{"num_hidden_layers": 9, "hidden_size": 192, "n_experts": 64, "experts_per_token": 1, "d_expert": 352, "d_shared_expert": 0, "hidden_act": "tanh_gelu", "moe_layers": [1, 2, 3, 4, 5, 6, 7, 8], "router_score": "sigmoid", "normalize_top_k": false, "routed_scale": 1.0, "balance_loss": 0.00649, "balance_bias": false, "init_std_router": 0.0271, "lr_router": 0.000419, "num_attention_heads": 3, "num_key_value_heads": 3, "head_dim": 64, "vocab_size": 4682, "norm": "layernorm", "norm_place": "pre", "norm_eps": 1e-05, "positions": "rope", "rope_theta": 3900.0, "rope_fraction": 0.5, "qk_norm": false, "attn_scale": 0.125, "tie_word_embeddings": false, "parallel_block": false, "init": "uniform", "init_std_qkv": 0.0264, "init_std_o": 0.0264, "init_std_up": 0.0264, "init_std_down": 0.0, "optimizer": "muon_variant", "learning_rate": 0.00664, "lr_mult_qkv": 0.7, "lr_mult_up": 0.63, "beta1": 0.9, "lr_head": 0.00621, "max_grad_norm": 1.0, "warmup_steps": 200, "schedule": "wsd", "decay_fraction": 0.573, "decay_shape": "linear", "final_lr_fraction": 0.05, "batch_tokens": [32768, 65536, 131072], "max_seq_len": 768, "doc_mask": true, "z_loss": 0.0001, "train_tokens": 445800000, "max_steps": 7008, "dataset": "wikipedia_en"}
Below are experts of layer 3 (counted from 0) of a mixture-of-experts language model. Rows are named router (the router's row for the expert), down (a neuron's output weights, with its number) and show model dimensions 128-191. Each number is 50 + 15 x the weight over its row's rms, rounded and kept within 0 to 99.
After each expert's rows: a language model's description of what the expert responds to. This comes from a sample of Wikipedia text that the model never trained on.

# expert 54
router:61 62 77 36 40 43 27 53 37 89 56 66 60 48 23 45 32 16 30 80 54 71 41 26 57 51 31 45 34 30 68 69 41 23 44 41 58 32 53 42 52 77 51 66 76 72 42 42 48 56 55 55 43 48 31 24 60 61 46 43 46 75 51 45
down9:49 50 50 52 52 60 56 59 33 55 25 54 36 43 47 39 32 77 44 23 44 68 34 45 54 68 17 45 38 41 41 32 38 70 50 17 80 42 64 71 72 39 52 74 49 55 48 35 50 42 29 38 63 33 18 38 37 67 55 51 29 28 55 41
down10:69 42 41 48 43 78 49 52 55 76 48 14 46 31 54 42 49 31 80 59 40 56 35 55 43 73 94 61 41 68 63 69 49 38 16 13 84 49 53 75 67 48 46 62 50 46 44 41 43 62 49 31 42 62 32 40 53 47 55 48 53 29 55 74
down11:45 78 56 57 67 52 63 31 42 31 52 35 31 30 23 69 69 51 40 36 39 40 51 47 50 43 29 40 34 58 48 71 35 60 36 23 58 27 30 39 61 39 31 24 38 59 28 46 55 47 51 62 44 53 72 72 51 60 54 68 32 27 46 61
down12:48 50 57 45 60 55 37 51 61 58 51 30 34 30 70 38 47 52 54 52 22 47 30 35 20 38 58 47 70 53 60 53 55 70 38 40 40 55 32 65 71 62 39 47 68 35 41 54 52 53 42 59 74 53 39 36 47 44 54 77 25 34 75 67
down13:49 71 40 64 62 52 64 35 21 45 33 49 61 41 25 60 51 63 64 56 70 37 65 00 71 84 45 45 44 54 65 46 46 20 17 43 39 71 51 31 58 51 50 49 33 60 52 16 52 59 46 55 83 60 67 46 58 46 51 30 53 49 63 35
down14:26 44 60 53 73 27 43 43 61 52 45 34 39 29 31 73 64 82 15 53 39 44 50 60 47 54 39 42 55 67 40 57 62 54 57 37 70 45 53 55 17 76 47 53 35 39 21 60 47 36 21 68 38 41 63 18 55 48 61 66 50 44 49 55
down15:51 37 84 51 29 57 81 39 60 43 61 61 44 62 41 53 44 30 65 51 63 52 56 53 72 45 52 67 48 51 42 11 33 46 68 70 59 53 34 47 56 40 21 28 62 51 45 28 36 59 59 39 43 54 52 50 76 92 91 52 30 40 68 27
It responds to: Pieces after un- or capitals. Pieces after un, quote or parenthesis, and single capital letters, as in unable, universities, Unofficial, In-Kyung, (i).

# expert 13
router:44 62 40 55 54 75 66 45 55 48 41 48 51 41 14 48 31 40 44 62 06 55 28 58 45 55 56 38 47 15 66 49 31 38 45 38 73 43 55 76 46 82 62 83 34 57 69 61 40 45 38 58 56 36 54 30 53 40 35 59 54 72 70 43
down0:32 54 37 49 19 48 24 56 62 54 42 49 71 53 73 53 55 37 21 19 63 32 85 40 64 53 44 55 44 25 56 45 33 65 66 49 63 51 46 54 39 38 54 56 39 54 72 31 50 34 45 35 76 67 87 49 48 49 43 74 35 31 47 41
down1:55 22 38 72 55 61 57 29 55 63 54 65 55 54 68 61 82 30 65 40 64 31 50 56 57 40 90 19 40 42 50 58 48 28 51 36 35 28 57 68 80 54 53 40 74 23 61 32 44 28 68 29 67 66 59 37 53 65 59 53 50 51 36 34
down2:57 44 62 63 64 42 59 51 36 36 38 50 44 52 30 66 61 20 33 35 78 28 37 82 60 42 49 25 55 68 61 53 40 68 57 53 30 41 49 38 73 75 55 47 21 55 42 52 47 58 30 41 49 48 32 55 34 44 52 32 38 29 74 29
down3:54 53 60 55 34 53 51 61 30 58 67 69 45 37 42 41 81 69 24 32 52 43 69 37 67 45 55 77 34 30 61 51 70 40 59 42 48 59 50 82 65 64 42 34 75 29 63 36 47 57 68 50 40 36 56 67 65 61 60 49 80 32 35 62
down4:50 29 42 47 33 55 49 48 39 33 54 30 60 54 46 49 63 68 54 42 46 67 31 53 40 64 63 49 62 00 79 54 28 28 62 23 76 73 57 35 63 46 48 65 30 61 78 36 53 21 54 59 38 54 45 49 66 37 78 38 44 45 15 40
down5:53 51 89 89 38 52 45 61 65 38 19 54 42 32 59 46 45 68 67 45 77 11 37 50 41 42 51 64 21 51 46 75 53 55 52 34 59 42 33 58 50 51 64 49 51 50 62 57 84 48 52 51 51 66 61 64 45 45 49 50 58 63 57 58
down6:34 58 67 66 52 29 54 65 66 55 53 56 62 64 49 47 60 53 82 41 41 69 37 74 30 68 64 69 35 38 45 58 64 83 54 43 52 57 20 18 56 58 50 53 66 52 51 34 42 53 59 33 31 63 29 72 51 49 45 39 76 49 31 40
It responds to: Table row starts. Pipes and equals signs opening a table row or heading line, plus header words like See, Genus, Turnout, Bronze, medal.

# expert 36
router:30 62 71 21 75 45 47 55 58 87 41 44 48 59 33 48 38 51 53 31 39 70 49 68 60 54 41 42 69 37 46 62 47 59 47 42 39 72 42 53 62 60 69 44 67 48 44 37 46 53 48 33 26 60 36 38 55 43 44 50 45 48 10 22
down0:42 34 25 55 46 26 55 60 20 61 38 56 60 45 39 64 72 26 18 68 60 42 47 46 47 50 60 46 73 15 59 38 57 44 56 41 53 54 53 50 52 68 39 18 57 38 56 60 55 51 57 51 47 36 64 53 55 51 52 38 59 39 59 36
down1:66 58 35 70 62 54 41 50 66 25 48 53 78 66 59 60 37 37 21 51 46 54 45 25 50 48 24 71 48 34 37 50 41 28 53 59 57 29 58 63 34 62 61 43 72 49 54 60 51 51 45 54 51 55 35 45 23 45 50 51 36 46 80 41
down2:61 49 54 67 49 52 19 47 07 16 57 64 42 44 37 23 45 60 30 30 16 67 62 40 43 61 54 35 47 61 40 41 18 41 77 53 57 39 33 49 19 43 45 40 67 49 58 36 35 41 50 52 53 48 68 31 06 45 54 38 65 44 52 34
down3:51 50 59 53 40 52 36 60 36 26 38 66 55 34 55 61 26 43 71 22 62 65 65 48 41 77 81 63 54 43 64 48 25 49 56 53 32 30 56 70 34 19 44 59 63 54 59 67 24 45 51 51 68 55 20 37 41 38 54 43 42 53 55 62
down4:54 25 11 46 34 62 56 60 76 15 76 38 47 34 35 39 57 59 45 45 53 64 64 64 70 80 75 55 38 80 47 65 28 26 31 65 61 33 30 37 46 55 71 70 46 31 51 50 39 24 22 47 55 47 39 53 08 45 45 60 48 66 26 67
down5:26 55 66 43 44 41 38 44 49 03 35 24 59 55 53 70 62 21 60 37 50 38 41 38 59 20 45 49 67 31 48 47 31 57 37 43 46 77 60 57 37 36 57 45 46 50 38 60 32 30 58 55 67 12 56 50 49 24 74 55 42 58 35 87
down6:78 46 49 67 26 42 47 50 49 44 66 54 36 39 45 96 48 55 80 48 69 57 52 78 47 75 54 37 51 42 63 59 45 34 69 44 35 57 81 20 62 33 54 18 64 26 40 05 52 57 80 60 43 34 42 44 48 50 57 60 64 46 51 49
It responds to: Commas. Commas of all kinds, strongest after fronted clauses or phrases such as However, For this reason, Before then.

# expert 29
router:48 33 59 45 32 43 17 53 93 31 28 47 53 57 40 27 66 56 33 19 32 42 45 33 53 36 54 54 55 22 42 66 36 47 42 34 53 45 55 31 50 78 96 56 44 46 63 43 49 51 29 64 46 60 56 59 51 36 32 65 51 62 58 49
down0:70 21 25 46 54 60 44 70 40 47 37 56 61 62 37 61 29 36 51 62 44 42 70 76 37 26 61 74 92 38 38 30 34 73 55 50 45 44 37 41 64 37 57 34 51 53 44 75 50 48 47 35 31 43 59 76 22 25 74 43 53 39 49 33
down1:58 71 62 55 62 31 61 57 46 51 51 68 55 31 46 44 60 35 53 50 57 30 69 40 62 43 41 80 30 54 55 56 38 94 34 58 58 50 23 26 58 35 55 71 65 62 58 81 69 56 29 40 33 70 56 64 66 54 56 52 42 57 54 78
down2:43 38 39 57 43 65 45 65 24 42 29 31 37 58 35 62 45 36 54 48 66 34 35 42 64 45 35 35 37 56 45 52 47 12 70 66 81 68 30 78 22 71 25 57 69 60 27 58 33 58 56 50 39 38 37 48 57 35 64 61 10 33 44 32
down3:37 37 62 48 46 39 32 24 59 36 26 63 44 33 38 67 63 47 34 55 33 60 48 23 43 46 53 50 21 75 54 70 65 33 78 75 33 30 45 50 40 31 57 38 51 52 72 42 50 32 73 90 52 47 33 70 59 65 64 31 50 55 45 49
down4:58 45 61 34 58 62 50 40 66 21 64 62 66 62 54 58 43 53 65 97 43 38 48 49 19 53 55 48 52 34 45 54 29 72 61 27 39 45 67 60 21 53 41 59 63 29 46 92 49 56 62 40 70 57 68 32 22 55 68 56 60 61 56 52
down5:17 47 48 41 68 40 21 37 37 43 64 74 53 64 68 58 70 42 40 66 70 52 53 15 86 51 45 53 32 38 44 49 32 28 37 21 45 67 46 48 45 56 17 62 52 51 24 67 32 39 30 52 71 31 62 42 51 55 63 30 56 47 50 79
down6:48 48 27 70 58 62 56 46 75 26 62 44 45 47 64 63 45 37 35 10 39 31 51 78 64 70 48 50 42 24 67 22 79 57 35 33 40 39 40 49 46 42 54 50 67 67 46 51 62 59 35 53 46 49 62 48 64 51 53 44 46 55 49 55
It responds to: Digits in numbers. Single digits and short numerals inside scores, decimals, dates and table figures, such as the 1 in 1-1, 15.9, 200(2).

# expert 7
router:50 66 46 48 62 49 54 53 52 55 67 22 70 32 55 35 02 31 54 45 51 62 43 56 44 41 57 56 43 45 41 88 51 85 12 43 42 35 47 73 70 42 58 48 59 26 37 32 80 49 39 34 49 56 57 42 57 46 34 60 47 66 42 33
down0:41 38 76 54 54 49 54 35 39 61 39 25 49 56 38 36 40 66 62 63 53 62 68 52 55 31 31 48 34 60 43 36 47 44 45 61 51 42 53 52 53 22 50 24 67 50 77 30 35 13 36 38 50 46 99 75 44 38 49 43 53 62 69 53
down1:70 40 46 58 21 45 76 34 38 50 72 70 32 62 56 50 33 31 60 76 43 61 66 62 52 59 92 33 60 71 33 34 49 50 66 09 42 14 61 57 49 60 40 47 35 54 40 84 57 45 64 48 71 61 27 36 45 42 52 66 71 68 25 43
down2:39 66 52 46 35 79 59 47 80 31 31 71 61 59 22 59 72 32 81 14 65 52 47 54 33 54 73 52 71 72 71 34 64 42 63 45 37 38 59 59 46 74 53 32 44 41 30 63 77 36 62 24 20 44 53 45 54 33 57 32 40 38 63 56
down3:47 66 25 05 45 13 43 40 23 46 31 40 36 37 31 41 34 79 50 50 73 48 46 32 59 52 49 72 63 43 64 19 51 39 37 48 47 53 56 36 35 42 41 48 36 35 64 41 33 46 31 58 40 53 41 23 41 32 63 79 48 47 58 63
down4:70 90 57 49 38 46 75 55 46 64 69 52 41 33 22 54 51 68 54 63 36 60 34 39 63 31 71 23 48 63 33 61 36 45 46 42 17 12 58 26 79 87 25 68 46 63 70 40 47 55 20 68 21 37 35 53 61 49 50 49 54 24 43 47
down5:41 41 44 57 48 21 57 47 53 53 48 29 46 40 25 50 42 49 32 59 61 43 64 52 59 37 54 42 38 76 69 62 29 45 57 66 50 64 72 49 44 39 39 62 69 50 52 49 48 45 67 61 59 27 33 50 44 43 53 49 64 59 64 60
down6:52 54 25 57 63 30 34 72 60 68 68 48 57 89 72 40 39 54 35 64 42 58 50 55 60 49 31 50 48 50 34 29 44 40 53 69 43 61 58 57 19 45 56 45 63 40 56 50 52 58 60 52 45 48 46 44 58 57 47 66 52 29 31 41
It responds to: Naming verbs, years. The words known, named and called after "was" or "are", plus year prefixes like 189, 193 in dates and other number pieces.

# expert 3
router:38 50 40 90 75 33 81 58 67 58 51 58 60 46 30 42 73 39 57 43 38 58 51 42 51 42 30 52 49 30 43 43 41 74 27 45 41 61 33 44 26 63 76 55 45 45 42 61 73 51 54 51 71 61 00 41 47 52 45 41 47 80 48 46
down7:31 80 49 53 55 21 73 27 37 48 60 71 30 37 55 68 72 14 38 48 73 52 55 59 59 67 60 35 77 66 30 55 28 54 62 47 30 75 51 67 30 73 39 39 71 52 45 70 72 41 37 50 25 62 59 37 35 60 30 71 44 35 63 52
down8:54 36 57 73 52 58 71 47 48 61 27 84 51 43 68 49 37 31 43 58 44 54 67 31 22 51 37 33 64 60 75 14 64 54 44 44 70 42 51 47 52 48 48 22 37 65 53 23 72 52 47 38 38 39 44 45 62 51 32 60 60 61 52 71
down9:57 89 34 63 45 77 42 42 55 19 77 54 78 36 59 71 27 39 59 24 33 57 39 66 43 56 52 57 56 25 48 45 51 52 48 54 35 29 52 30 40 06 38 45 28 30 62 67 63 48 32 68 42 22 45 69 38 50 48 32 45 60 46 62
down10:32 64 53 41 27 50 56 45 51 43 28 50 62 53 33 67 31 78 36 34 44 58 59 46 47 33 55 66 32 52 49 66 72 70 54 61 45 63 33 42 44 41 52 54 64 55 45 41 43 57 20 65 75 37 37 21 74 44 35 55 39 54 80 51
down11:49 33 39 33 36 34 59 33 56 60 35 38 75 46 32 80 18 32 45 25 13 54 55 24 50 42 62 64 34 23 63 50 34 59 87 66 39 74 50 79 45 48 50 37 81 81 57 69 55 68 60 47 60 46 46 69 18 41 58 67 34 44 45 40
down12:24 57 46 41 65 28 54 46 51 50 30 61 49 44 58 26 72 65 58 57 35 29 26 37 53 51 70 46 26 44 65 50 54 86 67 57 52 68 43 55 41 51 31 78 72 44 42 76 83 44 74 41 47 47 69 63 63 70 50 67 34 53 29 85
down13:40 41 46 53 42 46 03 37 35 51 45 53 49 59 61 39 52 70 44 70 32 51 75 67 69 74 49 31 71 46 53 41 47 54 85 56 45 71 45 74 45 25 72 62 54 36 54 65 63 40 39 41 85 66 61 34 43 50 84 59 50 43 50 37
It responds to: Mid-word "el/l" pieces. Word pieces with l, el, ell, pl inside or starting words and names, as in Intel-lectuals, accel-erator, Scod-ell-aro, l-ake, pl-ant.

# expert 46
router:19 51 57 28 39 45 34 56 58 48 54 45 25 81 53 47 63 75 47 42 47 46 23 30 40 70 46 38 57 57 64 60 38 59 42 52 30 47 63 55 26 64 61 48 40 52 37 48 54 49 62 64 25 67 36 48 18 47 63 41 30 77 63 32
down0:53 51 45 68 63 54 68 71 37 43 39 44 58 65 59 54 54 66 43 82 58 40 58 61 45 48 67 61 48 67 63 49 59 50 54 28 75 36 28 54 42 50 30 45 60 72 50 37 70 38 44 54 67 47 53 44 62 34 47 78 74 70 62 71
down1:71 53 57 51 52 75 64 79 61 27 35 44 56 45 74 28 41 45 63 56 60 43 53 26 45 66 52 34 62 23 66 68 36 42 47 52 55 23 46 40 42 49 32 35 43 44 85 22 72 63 60 33 56 78 60 12 46 42 60 69 54 31 42 69
down2:70 60 51 50 66 50 33 45 34 38 66 57 38 65 65 65 58 63 45 67 35 41 68 48 47 48 40 33 25 23 75 66 46 57 76 58 60 31 45 61 40 56 33 68 46 44 42 63 45 37 45 52 29 13 67 71 30 72 57 65 38 36 40 42
down3:47 63 49 64 23 70 54 29 69 44 73 43 50 56 24 49 44 51 39 60 49 72 63 55 72 44 49 70 73 40 51 57 65 35 61 65 44 47 12 89 34 44 62 48 57 45 25 55 53 77 36 60 38 18 53 44 53 45 73 64 23 50 31 48
down4:65 65 46 27 66 42 55 73 43 39 74 46 57 34 79 62 35 57 27 36 86 56 39 27 40 61 65 36 49 30 43 64 60 53 43 71 28 62 65 28 44 27 49 28 66 38 45 69 62 79 32 44 28 67 11 48 36 53 60 49 61 83 79 37
down5:39 52 62 37 50 16 56 58 26 60 55 77 36 29 58 54 42 41 63 58 77 50 63 57 45 49 53 42 76 46 41 56 90 48 45 79 33 26 57 39 41 60 34 66 38 41 63 56 29 70 46 77 36 64 40 30 62 30 52 39 37 49 70 67
down6:42 64 57 49 18 71 34 44 59 41 40 61 52 60 47 40 71 20 54 50 29 32 27 30 57 70 68 57 80 29 46 60 33 42 63 48 69 48 60 38 24 34 54 34 26 37 51 50 72 43 58 63 51 55 60 48 59 53 80 52 60 40 54 62
It responds to: Capitals in names, acronyms. Single capital or lowercase letters inside proper names and acronyms, such as Hunting-d-on, AFC-O-N, BM-W, ROT-D-3, plus Arabic-script bytes.

# expert 1
router:56 54 93 61 62 75 50 74 68 57 50 47 27 52 34 14 56 35 35 59 67 79 69 56 87 52 36 59 43 54 33 55 09 44 41 63 62 64 59 57 26 52 68 70 35 35 55 67 46 91 60 50 45 63 17 28 47 52 46 23 44 49 35 56
down0:71 40 59 45 60 47 49 45 20 39 29 55 22 40 48 76 50 79 46 76 65 25 54 64 30 52 40 25 46 72 40 32 34 38 38 37 49 63 46 45 54 54 55 67 62 57 35 39 47 76 38 58 64 21 47 59 53 61 27 55 42 76 37 59
down1:52 55 63 54 52 71 41 63 54 59 34 37 54 65 78 66 41 30 86 42 31 47 30 62 53 19 33 39 50 41 41 55 56 52 37 61 52 83 54 39 72 44 42 58 55 54 39 13 41 88 09 65 45 55 54 28 52 37 40 40 14 36 76 64
down2:68 41 78 59 59 55 43 32 54 54 53 43 60 62 54 57 26 45 65 43 52 60 43 57 42 64 86 58 60 74 42 40 48 45 52 44 33 45 34 60 23 59 44 63 53 47 70 32 62 59 37 65 50 60 50 67 36 81 38 58 43 39 62 22
down3:50 60 42 27 70 32 44 61 48 51 67 62 50 99 41 47 71 52 57 87 72 35 56 18 53 43 21 69 55 34 36 41 62 35 37 39 72 18 59 32 53 43 51 72 36 44 67 37 43 38 70 46 76 58 35 44 55 63 54 60 51 28 28 53
down4:65 48 41 75 46 25 43 43 66 47 74 37 45 57 39 39 43 66 72 34 55 53 31 39 61 32 32 39 31 51 46 65 57 64 46 62 17 59 27 28 69 44 27 50 43 70 73 15 47 54 54 51 68 41 38 40 49 42 65 49 40 57 63 59
down5:53 44 54 47 46 48 48 37 39 30 61 52 56 37 55 72 48 52 20 74 36 37 22 89 40 48 42 38 51 61 58 31 34 38 74 70 48 44 63 74 21 72 35 34 30 46 26 46 48 45 45 72 47 47 76 53 34 65 43 56 55 68 48 48
down6:53 40 73 72 32 60 39 71 25 52 51 42 39 25 56 46 50 26 63 33 60 47 53 58 53 38 46 40 67 46 31 47 28 65 73 50 52 47 56 40 42 53 14 74 41 57 24 51 23 48 55 45 60 39 41 27 28 35 63 42 46 30 48 52
It responds to: Table cell separators. Pipe characters closing a cell in wiki tables, usually after numbers, times or scores, as in "15:17 |" or "Hard |".

# expert 9
router:36 64 69 64 82 43 33 67 65 63 44 42 42 38 11 31 69 62 40 18 32 24 52 47 64 49 32 57 67 50 51 56 51 27 20 24 58 65 28 65 52 37 76 64 44 00 41 43 70 57 41 17 46 76 58 33 30 47 37 55 39 47 60 50
down0:58 76 56 31 57 57 32 59 64 69 71 54 26 56 66 57 36 24 47 63 68 18 34 45 64 24 69 43 50 55 27 57 20 54 29 52 78 18 37 55 52 70 62 47 47 38 55 50 52 19 63 19 07 60 77 86 28 44 78 55 63 26 71 49
down1:43 44 47 35 38 65 35 63 67 62 56 38 47 15 44 64 33 37 43 69 48 27 09 45 38 52 56 67 37 75 32 54 58 67 37 48 60 36 46 62 61 74 57 46 86 51 58 61 64 32 74 36 63 61 35 38 49 68 59 66 54 54 52 43
down2:49 62 51 56 54 50 39 61 61 46 32 56 20 44 82 53 56 50 19 43 59 45 35 08 84 57 38 63 52 35 36 32 87 47 37 37 43 74 32 42 41 75 40 43 45 38 47 77 53 64 73 37 39 61 20 34 54 48 33 62 49 53 73 64
down3:61 72 49 30 42 54 64 48 19 43 56 39 51 51 47 60 57 62 81 64 44 42 02 42 56 79 64 68 29 04 61 47 29 40 48 33 81 46 44 72 39 48 40 34 68 69 92 49 59 60 52 40 69 59 49 44 62 56 68 46 56 19 42 62
down4:75 51 74 57 53 18 38 51 44 69 37 65 87 67 33 41 25 77 26 49 47 32 30 51 55 18 59 29 44 47 45 41 39 48 61 46 35 68 49 63 77 80 82 45 55 33 53 30 63 64 59 49 61 52 47 26 43 79 86 67 66 58 51 40
down5:50 63 51 53 61 64 53 21 52 30 58 67 35 38 40 43 51 67 57 55 49 34 60 67 30 73 72 60 51 75 29 52 56 55 40 59 36 34 55 22 53 64 56 77 70 41 37 63 26 54 65 46 39 62 76 44 50 52 43 22 64 50 47 53
down6:62 59 72 49 15 70 68 55 40 67 56 62 41 60 62 37 55 47 52 69 47 74 44 53 54 34 79 78 66 41 73 50 67 64 26 61 71 32 36 41 36 63 44 26 63 51 17 52 66 49 66 63 36 61 74 67 51 57 63 41 52 43 72 33
It responds to: Semicolons, dashes, final y. Semicolons and spaced dashes in lists and infoboxes, plus word-final y pieces such as petty, Randy, occupy, Kentucky.

# expert 44
router:52 61 57 61 45 46 47 84 54 52 48 58 24 54 44 19 78 62 51 31 46 54 58 15 40 41 51 39 66 63 40 39 42 42 30 48 71 61 48 69 69 45 88 59 50 52 53 57 45 79 22 49 57 41 37 58 48 44 25 43 40 50 42 41
down0:28 66 70 56 34 35 44 52 60 56 39 45 85 50 40 51 53 53 56 34 29 47 18 45 43 53 82 45 60 32 46 51 41 57 47 31 48 62 44 27 44 53 27 29 68 55 87 32 55 43 39 53 48 44 36 41 51 67 57 40 55 30 31 41
down1:60 50 49 47 38 46 28 43 53 66 51 72 71 13 65 57 44 40 33 81 64 42 55 40 42 42 65 80 43 40 30 81 52 60 62 53 67 62 65 42 58 53 39 24 66 22 86 31 60 57 85 79 64 49 38 56 45 34 58 46 39 66 39 41
down2:45 71 45 48 60 47 38 48 57 47 21 64 42 69 10 47 50 59 60 31 49 74 53 68 37 35 67 57 49 37 54 49 39 65 20 63 65 46 29 39 21 56 49 41 54 76 58 52 51 18 40 38 63 70 36 57 81 70 51 42 55 68 50 51
down3:38 37 99 89 75 53 36 64 54 61 17 67 44 42 52 62 45 32 49 60 53 50 46 37 37 48 53 35 55 26 32 58 58 37 54 29 58 36 44 41 37 61 71 63 40 57 94 25 54 32 44 51 40 31 54 38 66 52 63 47 55 33 37 30
down4:65 63 64 61 48 62 36 79 47 66 40 54 48 36 39 56 52 39 70 52 29 36 40 80 32 26 65 40 47 22 32 55 58 47 68 49 44 26 49 56 71 57 51 65 25 40 55 52 31 63 64 61 39 58 53 50 39 59 71 56 88 56 44 34
down5:66 50 51 34 54 82 81 29 42 72 48 54 47 51 62 24 15 44 41 43 31 57 72 36 63 48 67 45 69 45 67 79 40 40 45 52 36 36 55 68 55 33 44 45 53 46 30 27 57 31 39 49 56 39 55 58 52 66 36 63 41 45 49 51
down6:74 57 84 64 56 34 55 55 82 65 49 54 44 79 42 58 66 49 60 51 52 29 49 56 39 69 57 26 82 23 21 47 48 34 37 52 58 42 26 90 54 39 21 48 54 56 61 30 43 24 69 32 48 52 53 71 32 53 50 30 67 53 31 64
It responds to: Commas in numbers, es endings. Commas inside numbers and dates (19,027, March 13, 2012) and plural or French es endings like Seles, mines, mosques, Results.

# expert 23
router:25 61 28 62 57 56 32 79 62 65 43 38 67 46 47 34 60 44 36 48 56 80 43 60 62 50 50 40 66 34 55 47 45 61 54 41 27 53 57 68 34 31 47 69 42 51 57 45 29 62 36 14 60 44 42 25 37 44 49 49 42 63 26 36
down0:29 49 38 51 31 40 22 44 51 57 42 38 21 66 47 20 48 67 40 57 25 78 82 54 55 40 69 53 66 50 48 69 19 60 58 58 42 32 47 48 25 80 38 68 46 58 64 73 51 58 45 54 54 56 60 32 63 85 42 60 46 37 79 57
down1:50 35 63 61 47 56 34 33 23 55 25 59 56 55 42 65 61 73 44 48 34 53 32 40 48 59 69 46 74 44 53 74 66 55 44 57 54 28 52 45 31 45 68 47 90 70 55 39 43 24 61 62 61 25 52 45 50 53 27 47 36 32 30 44
down2:43 57 48 61 77 12 54 46 88 63 44 38 39 54 72 66 44 99 42 34 59 90 80 53 61 37 47 39 37 40 41 54 74 45 84 43 59 44 55 38 40 69 53 57 78 60 73 53 74 63 42 66 36 60 51 37 54 40 48 51 50 37 34 75
down3:49 55 49 43 48 35 38 26 52 52 51 37 52 27 60 54 67 65 62 43 82 44 69 54 71 50 51 69 56 51 57 62 49 66 83 67 59 64 77 49 54 50 33 65 26 41 43 51 78 49 45 69 67 53 31 32 73 59 56 57 55 59 52 49
down4:36 38 47 55 52 57 35 49 33 73 62 49 78 27 34 64 26 43 44 55 45 32 19 29 50 64 29 46 63 54 68 66 42 46 70 82 58 57 34 44 53 59 48 56 64 59 66 43 40 54 49 40 48 55 79 81 41 63 43 38 62 24 24 47
down5:63 45 37 66 41 64 14 73 32 45 40 34 73 30 35 32 90 33 54 39 44 62 61 77 42 49 45 36 64 42 45 31 28 46 22 53 31 69 30 35 18 23 59 43 74 45 48 43 54 40 63 41 45 43 57 21 47 62 38 70 54 35 59 66
down6:72 71 43 36 57 69 71 31 30 52 26 60 61 40 64 67 41 67 31 46 51 43 47 44 81 37 43 30 46 40 69 48 24 68 44 53 35 53 45 39 30 67 08 21 49 36 63 49 37 45 47 51 73 64 61 59 62 53 58 41 45 55 67 42
It responds to: Past participles. Past-participle verbs and -ed endings after was/were, often in passives followed by by or in, such as assassinated, used, discovered.

# expert 59
router:28 53 44 29 51 41 39 49 55 45 55 41 30 81 38 56 53 36 59 40 78 45 27 25 59 30 59 48 60 48 38 40 33 68 31 39 54 69 67 31 46 72 49 58 45 56 44 43 39 97 42 39 51 35 38 42 15 53 39 45 36 62 58 53
down7:33 71 28 34 21 41 69 40 58 51 43 21 75 62 39 37 52 58 53 49 41 71 62 30 86 36 51 40 50 44 62 53 17 57 56 59 64 51 97 24 77 54 49 42 63 48 55 47 61 21 51 48 33 47 54 56 49 52 50 46 84 56 68 56
down8:33 44 39 65 33 68 73 52 48 61 35 76 34 48 30 70 36 64 54 66 50 39 50 44 58 65 27 36 42 62 60 68 17 64 44 48 58 36 72 47 59 75 37 62 55 76 70 18 65 15 46 60 37 60 37 40 56 20 58 33 47 49 39 46
down9:22 52 64 36 42 71 53 40 41 48 48 09 47 42 52 50 51 87 25 37 56 46 59 48 64 74 49 57 40 39 51 87 46 34 32 39 43 65 64 59 34 45 63 59 57 75 62 50 40 21 74 33 54 72 12 27 60 44 40 30 55 68 44 57
down10:51 70 16 60 53 46 51 50 53 54 34 53 61 39 31 57 66 60 69 34 50 63 72 66 49 61 60 54 42 51 39 38 57 59 15 21 36 46 65 59 59 59 41 53 65 67 23 44 33 41 47 38 75 27 30 59 26 57 40 40 63 61 35 47
down11:42 42 48 55 13 45 45 47 41 65 45 35 32 78 56 77 81 38 70 70 75 60 48 19 49 48 40 56 50 60 51 46 52 31 26 56 44 47 44 41 56 64 41 41 75 57 48 49 25 62 53 69 77 44 58 88 40 77 61 39 45 52 65 67
down12:22 62 37 50 29 29 41 41 54 55 61 52 39 28 59 51 60 49 70 18 33 36 55 52 28 43 44 53 61 34 50 41 49 52 60 51 67 51 60 61 25 59 59 42 49 45 59 44 22 46 50 75 61 40 60 53 53 32 69 56 63 64 59 57
down13:35 48 70 46 44 57 40 19 54 62 32 32 67 41 68 29 31 27 72 49 46 66 37 64 34 57 62 47 60 65 45 53 22 58 57 43 56 32 61 63 68 66 80 63 59 52 76 73 36 49 65 54 50 60 48 81 36 46 56 60 49 52 64 32
It responds to: Periods. Full stops ending sentences plus dots in abbreviations, initials, decimals and version numbers, such as i.e., S. Maria, v2.0.